config.yaml
experts_per_token: 1
d_shared_expert: 0
normalize_top_k: false
optimizer: "adamw"
dataset: "wikipedia_en"
Below are experts of layer 5 (counted from 0) of a mixture-of-experts language model. Rows are named router (the router's row for the expert), up (a neuron's input weights, with its number), down (a neuron's output weights, with its number) and show model dimensions 0-191. Each number is 500 + 40 x the weight over its row's rms, rounded and kept within 0 to 999. Numbers have three digits each.
After each expert's rows: "comes before" lists some tokens at least twice as common just after its tokens as in all text; "comes after" lists some tokens at least twice as common just before its tokens as in all text. This comes from a sample of Wikipedia text that the model never trained on. Tokens count by the router's weight.

# expert 7
router:492546511494610448533500464517512550500522533512559559440551539502538488429540546516430467466481585507496491525448483544475471545484490490497446552421553488473416519452461461531468492466463493437564489476475524511520535534550459566531496486464523533513517511428459496517418433549466517424516569526445518508449525530509514530558514628551503518519516456513546541476547521527540447457438479475460534538507449442461545458468423544442532426504518520520543505529481465504541442437504478483535546487457496474530491459595521463548477491517524516466562523530460472517511547522530471470
up2:566541474521437579520469564493509559355546517499536533503530477498512493476481487491444461649498433465538496546521537498490447523494520489478416588471472534507496480485497552532452507511506484486515497476555537482523434478506484537509494488539563565579466523475495488541571430465470510418520482512571499400518507553511570477496458483557526563456463475479479507523499504490510476476463502538474450560467431496481540526509454442503514569571516459421421461524481521485523458513519499496517535529525498466481519517549467491489471585492516532443447479548494471512470514417494465520
down2:529521520453395461492461507534532452482514565458574425537497561411510496483523535569489492504534565505569508500470479531427461510509475511525503520529425575489481527509447516507509553442503543582448551516432429538464553501475509526541508446566529515497566477537578490493432531511502512537521489474421451462498495429439446579456599508502478477443528550567458492379486452434480507505500447500489532456546512494497516475493447495533516480495505577474502488551514527439455546475518460508462498464533506496528495545486430534520504431548507490505487519466507457499548505515504456460
up3:510585570574576468466469533448456517500523503422472489521528487510494537472503470464588528518468462467468507503516483487519481532432596488563478471514507521464586493481536547508547527518480540488464488511493462470541468483500598494567501498523534515467524511530563518463529443456520462507472533555521482489511466516481556473523478406493522506481510492483460504476506518515527449459449509501483535490522468525511503559530457573554454429571523445464513486576490452478478463453592463584472548516523401454526509534602564425487452483450435503472436484461513503505490478490606546523
down3:514477504516499486507496510488493486439533475550504552615510480521532471535542452543507539467427486507465572486519534518537530486435557448569431455532433462522530477490535504526454488528532467465524501459619435555445411466500509460473457549568544531522492558506471538486472519548444482459490465576481483526495486530462559470527428460421470561544508608467464450489527555542538541444449571495541552479496439498475459501503524547478522485553488464552596474467476494560459533490518525538541497493482463500504414580533463535524516490495504551540494535474526533523516452523513526522
comes before: "\n", "|", "==", "-", "The", "==="
comes after: "\n", "==", ".", " =", "===", " |"

# expert 23
router:542570536529575501442488538441481444480497525439417443506497487532541515468479439495513508498507456543511524403536519508531533495462535530536469460567503493521506424591408472517485510542456486474465529528533519492484535482467567506557475495451464518451521488539522475470563566540473496564452446461516464530563469534518525577427514527471464517587557515486488452478513455540536545472518506441541567487464488527514473514459559486538532487498449488572527543420513492494533448468423442447475459574484532511480491519513512534419505488553471507521494628476486484461531476496441550517
up1:486534498513464523495580434498504554534378526477461531562483478544567564468576444518542477426532539423482447483406499474529534534556525483496556577388505477560549504420482510490467475528462527431590478531462447529501524520480451470476515443438522481510496530438471421522548503550431492417475579511505491499452515455540496468557491495455492516439453493467511485512507499426491518463494482490481537523493470467473483400551505544472497470474548473547461447529501520521572497480468500564583495524523466476443504539484512489493536502526518437468489476503496493464452506498514476523
down1:472494451535462514462553520488550474472523470518565455524526553521520566534499463517542541539462501572536520580554499534582479437589427443472456462536530526531448471459520532506496515543551526490536474464552566431484474514566472600501530513540500420517546507477443502463487511469559552549469463484499499493505475537521465473448406458540494511525573456525429513526494530547448422476513520538558569492515515529466509515435537569504502503394555551454569454547522529474467465531505548501470526430578480539469507475543502499451522487487479499496477492496490430502515573460490494510
up2:415489460523499509478528559487445524499375506485498538506439512480492552530555400521468424474474503411540472545487569453518555514519486505524458551549520474459456534476494519454625488597539538498498493465508523524570504494553505549496555493533503556533462573493476501527464444424470580504549495515493438480477507520481551571518473561526489529416469477429524485529454503533492501504500528503506490463553500454527524487582470481455550461480539535558488437546554494454507498523452546485507561549476476510493488529508490440448554540506534542438489480544464484438455504532456503456
down2:488611529476451549545534525470477472534485509487485587483454543467449507562535460531552553454505548510556516473454392543524451499540497497483510544475508471554530466492527546454525544536488485564517450559444500518505466588426469506454534504426457449504544498570530461492478514554480514487566510479471504493478464452500460522553602529453504525431426488503507507514454492551486516470456550512588506517566470530529424484463514470439520473446484527506510522485537520488508440423459451496499393527528492500530559555441465440505499491483485420521468569486489526471568490485530482509
comes before: "9", "1", " (", "born", " is", "8"
comes after: "1", "9", " (", "born", ":", "="

# expert 6
router:528544524450489533510451484487500490527446495473466476563498535490501513532425519542574483562509539518479564506482564410554454522508573537500513519550557486514435510604504521493513526547531500486443538518520536501516537498462436511499537487493511580495472565521564522495531498511615447535419484439496496541447494481575473484523515509429484461482535489539478552467493480485532465568516410543474559414503478534451467463477538540517505476515480526503504465513448483557506520551464480579502516420489560519374472489477552576472486461522575492506504496536503553480405494522496460480
up1:473544525493497511504527542585557494531499480468526502474504539504521437438609456503486545519605543451578569517533453502534449532498532535497422494442537542519475466534517515440566520496558504479535412504485536468444561520566513560578467464559474588503525546498561495415484582559534528460544496522458517467496458495519531505529482475521481474446495413434516469441491519455549526516466495525560533424494539465465553538464495514475524479440507499507535471494482462530500411404519538484484533510472474561483537549513550518506541546503521512562483528541514474456499476496553521481
down1:539528467459423574548441522483482502541396505411471545508467502526501522563482558468458482487536505475519524530527489496539481505448498497459513477443480540490527486497492566536507484496555437520484507528548454490465527507547470501464516464607462571505531486527482526476540557497547500491553474434568500512521528598560480548462600467539400478434545477497495512441456530495466517485460512466531547507466463558502493488467484515531501501533469562429480501504497528445459451449544541455552484504520455547473579465468479554539468476419474475508550598505429507431483423520490530540
up2:517443484474507393473460489522457571495528510497504497456511506481598490455515509542459476466498463488414500499490504556490491510522454520546528463439569533513476467499481491484540514512398541463531562495476500488496470436443488555479574460517524503446571517502489588466517515511475500435439545497486436509425533501518556527529482454526542501489465419483485471535474608536530564492518529521458553467547477484474511477530432508538501440487488466456523456543581493564449527520537475534589454489484397482456510442543571506476446538533461495454558498524547472480487494565542542555
down2:534607474497484483508479488489470529555456451521450591488483510440510527483437493540448481470458481495516470526518476581519482505505490503484526497457514495519479573554431583452555470466474454455517441543470561553471504579435505474506612560502412537485409449519506492421523448505555505425443545496498519536426487463540535521570538481445484482538506485477463498506480585528492545486527526482446487533488469499507489490526451499441495509448463456507575531475525458488494465554471437479528508530446432487505586494529520516477493502506489465508547451437414533458455463462515465545
comes before: ",", ".", " |", "–", ")", " and"
comes after: "0", "1", "9", "2", "8", "7"

# expert 17
router:519521539547452576424480441539422491434551588517550449516518484509522450533477453419481566521495496588494524443543555478515535434487531549506525477511476462534506463542496525486492501501536500523441512519497596546429545463533447515494479502482466464487537516549558574477544534562479472539447473448574522484534565529511514571533524415514499562538557580544474459523493487510482561527507456448522482515461505554488463555443513462519531502502471484488572541450521495479523532453441511454440489535497454574527511567467455492489504459504484537526525593461476486498497458490471532577
up1:507519442485543449453490547473523481522533484508425541496487462512496521469451542528492458493493504485540497527428492501450472464516542481506496451524516432502492510434452493518504569579483582470484472509437507475534462562457552540523555513516532503511503476494522421542449559534590474507474529492477543504459515530477491524558442496521550477535491490601516521501462490395478481517519484512537548511535439530544495461563504468480439524553484528544448493517564510454427462493504532484479553541547518521451557491516603569519570480599483404361512458499478510548543479551497494463
down1:538512492512467485532485513479423561512537482529484553558446494498435453483491519472407581521448504493453497473499520509480550439537520469514505396513516489529462495506435520457498426517409483546484501531519619476545478412535506456510514516527500495492518476462522544468544521472496476587505518521465463502523535592526499503417526475459475511508530538462503475475540508478491432433429510517461495525465481556544493499480515446487522539613481569557468532477495457483416555497484453466446521514446434519489409519491450510509408436487516481473449482445537572488553511529526483467
up2:538519486513583458492440492544474531564557506513475541398464509528515520473483402481511429478514481512516436511532564469474475501505517517524428556567553600470452580572516462476541620536471517514568405497492456495522562533459495533483492475517498479500469502439430494481513507508443525490509521534445525495438503509464511478470493525524497461486476544433481437492445524486476584534484545524465502486541454454479464459549487516512384476517452513552532508457525508515465479464526564497520529473514483480433463461587555503500529491523565446476459491483469494438550545558478484451
down2:522470531470585534512488587566479483580479458526493446469542485486511586473538394547407448522536595531538521526516503479461507509528443450481525585594457623493471496454523511578550515472455571535510461520489462487531541510486561500470527485523565508510479425501521461476533498529481532545571500504523431527505498568513540467445577517443545492524442521506489501489524471514467571541516489504466519486487451415503520501480492476495495542522528493523507432475511497504405475507546494492501481484480540487492519499520487490562463448537412477546419498522476464535497508523532455441
comes before: "1", "2", "3", " |", "0", "4"
comes after: " |", " ", ";", "1", "2", "3"

# expert 19
router:479511489478482493529506559472525496501515512531528549554469537549509498562453496510455520460468538571511489499424486500490533559455493488502402496559577522485554459519445496539563464500495470562547492537494560520477479531531489536497452512466499515515438419416470491485497540535598485525506457564427465491539526438515498441523520511534506507455477524539455517488487532488552435535549564529437518492470538488510530528507566552461533454537423475484519415494451396590471535538504497515430507502446492506416576426489549564481512532485474511444504432457510504477453464505549435439
up2:494475434524459489467565542483554532504498447421520496434503528493457576418555522498545526549446471497519406574503447533473462496478508430496511510492486526563445501446451565464447492522503531497544521496520497461612483468480492535482534509499528515507485485421486390482518509541529454476500512460518459527452406537557482473500456483559499487511451490496480524481577486494507485525500543549558463505498507414510544447465482573434513459613597500450456472578448490500479490484477510524487542499479494460523495491539517507560480471566440510424498482518559475506483445517517579484
down2:516563503539534470564529551550484466519493509456512494516452502484525493526525489477529551450491499538503535481574481503555521484549506533484458525519514472463541458497467464504614496526451485711453476509484483506537495526458476455550496490481521432480510509509501591514458535439496540449533503477506521462495510537477466486498759497465506460487501467494506464515439494445470516479480504485473536484473547462582516489482487500560484456516469503477505484442555541470506468483460509470461505457507478511486543485519520477458551526537530459514526510538474492540502513512469467522
up3:537443471492521473535483541558488500529528450451505522486496540492455530452464488489542481471554529506470561447552531503553590488535495505447471501575550537551407511437494497487479532536520480483515433435486499458471547464490469535555480515472512536567561541456466578521437518610540594473558516509474520516507498451518501518508471585532431511567511464485525469531485478442479528561495444511495491485529474474491529507513504504514402494488467531457545493535516504575507528578494581509512525466487491550418449495492478516501494524594556523534547472557451431592505536453496579482
down3:470534507433454490406492511509512517486530492546567493416510516530502470409611454534535440518468548539477530469499494494446494500621533444469550474546477474573505515528461426454567552502500519497481465536466514523468452479552420509546551503517534499406516485444507546528442454511504438440487430479443548537508554503510510559594519560505494542521471500563549570577465547487497491590522522475502463538510496493552504539509429552480546534516511439497567502510503474533491535488562478500533512435466533472488486498490513529568483476523490456421461484485540485478483494480519509522
comes before: " the", " ", "1", "0", "2", "9"
comes after: " in", " ", " In", "In", " during", " March"

# expert 11
router:427558459514438482544474532495480582486438461524516557493498444515532474446494467508557463426498532550504473498496480524442456595538493525491532485500482562473506567465474470501484556549448471425576460540476454548575444505455464509484549486575496487493485522515530473534462506450496483450474449473487473479570448534525523419486499467483441465474435442422415463567494497509476509491438506443537477403539560485547520530556483474423526502443437552525518467513486481483486488442528540521573488491507437492534529560489553534527506485473521480471514406484492530482526510574455512532
up3:476457537476495473535565565493504575431459562499493427427458448476470525525515567488495467510438482462497438538456483505480531559512498522476458556463531395497484479555499443485520473520473465468502508492438445505464519550481429529494478524495519451562496453505540456534450481501587556498568541478486432507585475480444546557455478559464468513481474497499554512514436469523526501498471502489472438465496592507446473465493518547497475465512558459524514554534472479482499403446549448413467488524540572447441462527487466541495488562466516477568457555482458496534541538448508559459
down3:601503519508434504424461569501500480490546510493536554515531446527488482473478510511519491470503530472566557471500537510478551502468535429511532531438475549426524565493549453443413467553439482617497529435494452443482505478564478399465471477487587549511492514493473491459499527487476434505450487511514489411507471510520491542536500489515483518552483548562507540496590543524548526457498505455506474432542490512455551529528493493511525568473436428470495501556535494526471567486515504527486421465452496455461485520484547523535552502502454508512514493476570510488520472513487404610
up4:489496528423524495505513394475494493501544542525444537464525471440443562542480468428515440507494480596551460490535482388549561490449526437533463463511525481521519582537425474561469493502466503474472477477523474479513539506454484596502408489530457478478437512412469475470509457451418463525482481486464528544508486468525511523442472509550485528511482553515465476485557506490454472447565561499501491494484547501465490468525562543499496516510510521547480448481470548519486497546530466515423585539494572566474447504505511507503558477525469568595460525490539468478441418472514523496
down4:495545493479440494472534525487538435520517484467462497493482455427514518471515549539487550477488480465495469472515548523512508439504501603471539546565535487488497519530440548573543551419615523492521454459453520508488501449460608518536448523517487457504448472503481458560436455489542490508540557506502534530427516526495590519494522450446507470513429511498520481532495519448495463519479494485535504505512498600491458547495591503461531479507410513540475494394520537495453476515545392486547495513493531445541462508459518493495439570514534502600442535528500538499444523557463470479
comes before: " a", " as", " in", " to", " been", " by"
comes after: " was", " is", " It", " it", " has", " were"

# expert 10
router:463509528494434541552526474533512565536501482459484520437459544510540519445480529518472503503534542468465537510533440511402453452413496485518524485499607540513525578523507476483512488467485531456494556493459405479506412509501579470493513440498527608422474548461526476508521472521549488459550505495500501487461521444519523486499454534477456471539426430469566508527547436484434512514464475495514436510490535423525517471495545529490546494567541439539536517537572470568534467549537505516550446466483475512482545564549492535557450479472505506471475561564449540553478496428529462507
up2:476551432464491549527471521457533547521447527525436455523523483520454515452525548441510562544468573487505542504503435486469478456547442511461502420512473499511490488537466456446458503484558511443441506457446480478493482528410514511430549463410503507510508563509514483546524533508559458557538509542587465526543500433525531562550412535481584467543508513492407515467561521536476486505504526450526451554474485547517593423440424527471473456465568469520454508576537530462519533438456457544477459489500542484488531468518563518486526490516454542514493511522514500494493516495573498554
down2:526512565452565511475532423530538496526489520546473461524400531585617521491476446504468458531466461561544528447457511467533505508515520534443500531520568600487465435495495508491471529535497488512537459513550560491505480480549524532506537496496498460508530405477449467503437475503467487468509560482527584400527554499485515497533532404560440413514512537510494500493514525481457553557546510467453568490463448556464504525458550467496500557544476513452465469473482492496473499471522464435439530488452487542470502480453449521527467536559502494470527461567539546513542449523423512441
up3:521587571506520494448505505573523395541550502547523493460489567516460469401529504474495595508465501498460506488507449483547457494489495580583457525505533429532501493513491527549471502507573555461447471481477541529483494465565478445500634467511492507534528529427509530462481510570465448546492464462468433458462487478517506485530496552508545451457507431567524560546476563478534522534455554508563543519505567528490517489494460511504503489492528539543460453484529448420467463405514495476535460460513452522442525549488532516465473451559471488486445476474454540508510504558498498464
down3:465529519498417579438535455472469441477509496519536549449527525532499474474456487503494509470522481515492479557523471445516420502556440458547518499474486394498526482412492519508540517596498448497517471443506457512514531471536496485483534492447462492434516531468472466515574496509477514551570526547512440517479460460494505493541596525521533447422531520520484498513501536449592581564473534468543466498556404494475473510527416470581480519501545457509560465502544457445515554485495527515578500478473497455507523538470526485479515399516492483503468516376558495481515517560483531521
comes before: " of", ".", ",", " in", " was", " to"
comes after: " the", " a", " his", " The", "s", " this"

# expert 12
router:434502539506493492538541440541480547478522508529503477559541502515475500491537497615526488473507541477503495535493539498478471590511449536488448538417493505500521519474507483585526595449467457450507537519440537482461513528524568526479497525504465479472403512539521467532492465477469547471522570469442490540484527455509500510498532515530556543515495417415441520454485438520552578519523556547449505490492533563449445508530493498529465396477443462453535565483496503518512552495440480410570524527496492394564422459494552598507525556493515519522497503522499474453480527492531504467
up2:504538482501569444429538528500523496461523493406481481476494511434582529516459502438458502520503551459521508514570457530519535492471470453486499479526454517532485442459530511450573559531570537482481502540511495447524392460533501537478529488551456535532483514479482482467508598424478450456456474531581494493407522485475494464458500485494516459497464464518453524550409462549493488564476534528428500561566450383512512515513551498519462489556553508501481485468460422500517497533518462556502551477515473529482498589487536437476457451482510467530503515535477517461526523555524552606
down2:450488450490467609524561432464491530462481501510516507529440454466490465560419507508469495483549492643469465594465555462508470511471484508444492546517472450563452494456482523539495479534546497496465450485494526471465521499543439516476562492530405503495464529440472476533441515543494484438544537504532480468440515466571526504499450454495544450548483456481474563539562489456542482454500498435469513566502502459484623489528519519572553481451535445460550440487443484500575509536450503510517543462556527529485546553453465478480464476472513494507553525446520502527547519499550520497
up3:389477454497491492503577539520478507524447460514501467517445523466490536474514467514614492490535482454484499518420458521513526509471509500475496491511524611546429524483461472506521487460526493465539539495529485580530383486507483473521524513471538495472512522473448532448480553434553433518557499465468475524521472481547486574524506484455507559575444577578591541506484469460546548484556522479526498525495520431516477481489492564449491493560512490523538403539430560531456466511530544526502472481516519545483514536510548550546438492527430509496527511534563466505475499576555521582
down3:495584560469489482479454540621431456503513538504504523514521486465526537496478445495488423582479537453493538545495487504464527434512508553555528435541458518493464486447445492515565564509452475577468507553487514501445482436463454463502541502478534420471518464501521537524456483508460503489529461521465539421443459516485549542499691445529494515461530482528483448468559525493509521600496542547468494515549489465513555579502497509486476514502521530465488506521527559433483546515559457463496487482466511485430530515440463473546538456548495491555478445510486486502509519446487509536
comes before: "2", "1", " The", "9", " In", " It"
comes after: ".", "\n", ",", "|", " (", ")."

# expert 14
router:535497548479542496525492533457448542545467468553558524461553500503513524513472537513491489493468454455433443556457500531557449467459448512576494475505484529416511504431493500462546472471473488487496509532477456469441511530483534461478456540434526480459483524500464431514460439478523526462559595549487434497545487462509519553561468528498472449476516485538568532450488534572486500453541547510453495507554461448520492490535476501465446457503600451488516490487552551493547540465498568525591482488479596627485455526578495511494552509451496505443523468579554503547558473528512498566
up2:497475523499489514527559522478490592521536538517485521499540537463423451452482497466457464544493583482487527432534456440527439537531545544456443506469532487466510487571500495490476562530491537487467535507513491512535468563571441504445477485558503583527504491439468549582436518430491528485481438446559513555522577467459453510438477528539565527515410495614483473493485542483518427580544414563507510495466544552499447520501508510482516466503493503488472430574512500446433550469481540516512579457497529470493534419514516541509501555545499535476504459465487507458455520516529521510
down2:449499524532482481548500471459568414489501500482519518494497525529487505537492481483564609512472486450512492462530493472510503525467549479546469493570486491496494447500463470417511414479537461521591542543441506542531520494524569480480507518466500528578536487477394492460491465542465507524481515486520508532412511460378518478456515412470472523544548474366480488460492473587453583518423533547501502453496446467615516468557536481474494511500574525507504527548477498535493483471463515446503573465470502487458527543513461512526508486437530500497462501532512482481519486436439456508
up3:503443459414609528590513431522530509505513482543471421490489515528514468482406503456536527547510493494496496558611549467514508515470511473544488455507489406542474482491496504490449505507512490456558456547511521469500498505413499484565518478538476498477421482523561482464451553483493451555492549466498512490460485459484448514529503461483525450443514448530436489509544525492484487522557506488500464447471579543477560538395458469568486466533484513502583435478514465543436496574520500459649462438515464466494530494546490470450499491486535550478510532521544545500516528508505511472
down3:406476488530433572517555469521499500452473396500497449554531433524519486480503546445483489573534470468490531526511537525573506534488503469505509535567540468460471516413515508477464447441481496515518538546534454509505499491510546542558477507531449526530510469406473547489480473520497564481478608482546404505521521410487513457513500519485443461495468509454489460492533562463521441462478528587552520507448492440506468499528523463472464429483472554479487491557478455459562541522572550555519509480453480471523426453442476580514513502494433474453584532486482546538544551519495471494
comes before: ":", " |", " by", "=", " information", " Votes"
comes after: "-", "\n", " |", "|", " •", " Candidate"

# expert 30
router:539479461507592457508513490419464510460407485597560515423509499501506502496443529499496547478560510461470434480413477418565479491474499494533518514549449499479513442516500489531565471492562501419456503489535516516539530552534519479460566556535490538435471457544526445423491455459496480560439508483498504500550489492458597549504432499550444510455539435557531560498540542500502521464555535510535554502498510510596526483538452473493526474480471458496457473564549480435477426523462506485528555500479500519534463467536469476521469527522546449443480532519513561481538445548433533508
up3:510487471461481540447520488540562453482471517426428541499539471509529566479523459521557471506424501577495518526496479427521480542506503515524488528514552512471514565484474459479432562517407436490522520541505547527513535515502451565541511481530511481445517511513519482499571638510513589476525475523546511476525468487446531546447472497524489443531514493448551502475492511481459529501420553508404481502468507503496564523466477490464425499530446496520499533492438523497451549544602449505454548506521496489508507478518541531536470452491515428463471507467445531474393575493507453618
down3:439536526472539525573523549443454530520526473514502449517530448475545534532563498405502570512442438539539546543471536515508470538470549492424414536483518535490529507535452500524477485444450450470485496470524483500494505483507498489532502553492528500494472498529491481453578470545478524514584428439534496510481509480481499561447472477539520485460454447410544486432466530474421523439554541542524509512423431515491538464446483474482534498474498550542523465482556428535470515453512531541490516517430522547515521473598477423448521485542462483489509527512441480518589512423436416551
up4:400554488455510485522427569515498505448616487432410438498531537523524536526492490537525556474539441449501560519490484560495535466497450497452405566547433491506449515473518523453494534452436529512506450518507489534525531531454479494412434458474542546474506478496589510496559575478456540476527449519521518562547519510522467540412469565544481476474455513489519534519517462552506537541453573488487559558461528515501501534471540564503525483547560451514453482457481508490513455441537511510539481521457537476460534538536521463559441518474462468490523533530501516521595479507480494457
down4:504510555425489474555481427562482495538571579516437516520496596469519461522484545469566459513520422528452469475475524516519508510511482521464483486505422548494476526544519532408538437528497586497588515456553465483467554462505496521488519512505506498502473478591585468515511564522510497510519515559489475472436495416506523436530466557528529495527429496545543517514476522553455497528494464440442489547585537520459459499579556467505460437467437474415530504491464486529528463481521438530569456476441499522532518445438537432554518491461460487526483464491523505469501464448534469486
comes before: "-", ")", "1", "2", "0", "″"
comes after: " (", " /", "″", "0", ":", "2"

# expert 31
router:477562515532480555494518463548481489491563515478531426494544415516498481509497490394463554545499497578475521441576501526525518514507569527462552484469446509584471439514503497548459431488515502515460488478528501537465538444448470452544427501430495488462502487561548527496569533552472461556477493439551496533552536523498511544527515400470494575534515552510490447470526431470519542505520464433459521539468447532453469536504541459517577524485433465506514526483528504427572572472434452472492486572461522512528515550494466459490496466486433568499495556456438501539515479445471538527
up3:505572445495488534538501556466469508531476572563455495504534518440565529466539514513519492480509577388633490537482445485475418541444407440571488480433581525488464521493512560525558486484511512446545492499512464454492472505469494533488516460524491492524509471489549454540511503428476537433494594508484460524513453507437513475473490521506523494468498447515494457493474541471475554505468506443516447428484481445528562527538482580527490511523518497471489455504487545522533449457559499600610506517526512444466476529559529481532516543535529498511560509503529543455535551574505491532
down3:451547513484393595523447460492511471453486527553423475489556479432546548531541496504454516515512474467497559502512480455441500523465444515588545541474551556426531498546484536513553545474470523457446482499490472502433454494446542522437486436577525514505515467534550473501582538424493492468458564448466489535539473507473528494512458519478529500510448497538540501612495510466563529487427445483508490489562504430401512435542524576510511519480528463487564478492525476506475539457526512558529497507441542522473500535605511551467560508505476492506506516486502546511500497515443551550
up4:567447551568542484487480483481498495495410524486488542495472565529483436536488477525593529421441471473546536559408498509525534434466462496565458459514557445518482543494457461498556518491526513458502431448465578486541514535561452518493443441530580525453540518498530488540504501507434512430515519492524527474501497535513486529475464451558497554498469479495499481476473580446537474497549545502457538506539467436490490442525544531486395458542532574485416495472478576505466430575511561527502556485543498507449476523535478471516521515558507482463519514534555515500563501531480588513
down4:511456605457481523501502476497467446444484601476450538498481502505487576510550498513488476481440517479531519464434550481468428530530493533451551516493524473481498475498511513406539536449521447411552406440623539493448553559531465499551567513529439477525519519535529503509470525494453532503491468501514480482482550520469544521486398555460446521469469525523499502537528505455460496533482444518547490581533474478531432512452467576512461483521539549472482473445493537467516503502521511467520452554527515495522508497499471462494399448648506487502534449485508469475491508503463436495
comes before: " |", ".", ";", " -", " \"", "th"
comes after: " ", "1", "2", "|", "3", "4"

# expert 22
router:527548452481553550526504535498516540590570510483532509467494534506524465491483463496498562502487489513454531527386510500467528499522560492551500502574485446458487498465475467530486541465490536527580492442540556512549584454517519548493495581499391482420555429431492543540472497552489413523488539475482436482574566501551574495500521525590560447513497494489519508552512458498502539501546519551539566458490509465562546540498519551489506507475468524444488472467539521502507556422533523460438428483496553561449458460535508572492498488547512496402497524496480478492503455483479526476
up2:475499522538552532556542515552601513474529451544475523417529533485445474537461513459471470504515477565515522516502472461515437533447512490521505470460559475527527519523489479490517526506520498477472457426471519584457534519514442475518566529512554574492504470582592426559586455511541524494498490542510492510514522463516490590506448464536444553422482405425495482503505467538506472514532487495545543441545516519528470472581544451513492512560540479468588443533537500461514447529500515542480471473469455546465469523495425531490537572471488519480379506471508473487522485579525524543
down2:461461520481508481552540454571544544448493489511469517445521529427489439548487538495499429465490483539533546506562493464499483526527501465430522464541502483575519497456477524484489472445483481474487492501560547486505478518517501512538498482453535532453384492466499507513568503556477567479463472488506525460566463510525502540519556526480499578453446465476523472526507496442631476495540548517481535443504478487537535392474509467491446561439460444478511433489422492505563445467508550498459447443530419511395510521476450529510552486489510532566440514512531507486504408582538461486
up3:556494526519533469502494473467558453532526503577454485480440454537514504514480506482457492500515558504515460481444500433545460476487522454501492469465521589445499519480553449458508534469463538469459486509446498493489460502491478519484454467469499448474558517536506474386532499431525442548451567504496545452497541517380488479499459434504413431544470561507483460459575549526507522502488541499441508504464397551486536468567525467510433551468482478450481517496539518539506513454521429490512527465434462492484533502619576428502439504489491493555586440519523472493531518502563532510
down3:487533508487443477523444501478540519434502502585491459449471515467495471548523467482555437486496472508458445508448563538554583527469503509506493453602545489603512511490501538488468415544442448530518575519454489497516454589485545455473464582412491512483549434519489504494550480446478579478479483507480462453493471469481503509473468567491502458503531562475535569468569491522557554525494459505479472482554395537441512529515525482503478519500537497576469517457535452431503551519460488529486511526456486435466536538466511521530507457485494504418526453484485537438510389525460514510
comes before: " ", " List", " P", " N", " S", " B"
comes after: "\n", " by", ")", " Preceded", "=", " Succeeded"

# expert 18
router:487493496508506531448467498512547491556477508432574433576493469505443517528582523440528577510454454498565514463461454549479535483505479508507540446455516532571436494501445507445531459505553501558510551471477484528533543469519490541452571504594465492492475517478495537510540532477452526546516513456473477448555493518544410546472529412527544520547518541544483515544528492429537509507491500556518486509424447519451476531464573443554512569466483513578433502494503490581458473484445450436504544475494441526504473454444422512570440480496480549531496541427439498511503536471482533507
up1:488533547506510514495504542537484477574530480520486504439496557498556490444587529495578484573503456517502486520451439502488484566487503553438484450522456539546478603423498447474507520522459519425549466452482542544519447501447449564580492491463529523540441453437539535530468432506476532479599504500522540481507483556522515439538472549520501535472457533528567545529532448460513514550470503483455608510496522494449478551468509474491533439498534528460482400517550454471463497498559467543564458464521570521380540506516502556515491482499490448450510487540489485541520502504473523487
down1:572537483435460503460459465558512502573483460501487497455483473555538623470488504471463497444525441472505454480442452476560491495488558461454507507462516479441508466511442512427469453548503486677456479512495569438542492457434542522496531560437501429476549476406466482484454522486526422488561496492444460565497535515516500492506645486498579555533475511462460522481484540487516460500524567452509492487523509524499476496480536486480486513530511524544509456520504445439507551484508486544482488427537495551513499522503525532488464517529505495508480460558471524456496494482493492425
up2:477492513561454440520508523557494558522477536486553466491534492475463476487517521538541482488506542477481535501522458490443526489537502474499492476514551585498522598500447416509458475462515532456558509563482416455538562447447562472477478428467533521482508518469555433534466439514567558490546515447504478576441574486618459478506452491543533454450474529504494503449490449487499481603487583464470508462497514453473468521486516489491447528597533496481540463506453547549489456494588505497568512476485477498518461556483529538502507508518529514477473540492451478494471585581536466419
down2:500423483429411449509483484553500519510493510550585501489464531459475534452575544484513528512526498476512462513493524498605476452490451479526519489518468492464560518491525478536518544452553500469438534564518498422541528452532443471587471444463558499480534557540513450540461429512590475460521468478560512487448435464578575528459481500555505468530491523511570481484452496472520473544467531476538389557512516473430494533535517439493527596509509431484540514528482497533488461445511496516415464503507531437453531546442494428514462495436503488443551515508500473522477541480493501487
comes before: "s", "0", "9", " |", "8", "6"
comes after: "–", " ", "-", ":", " Women", "/"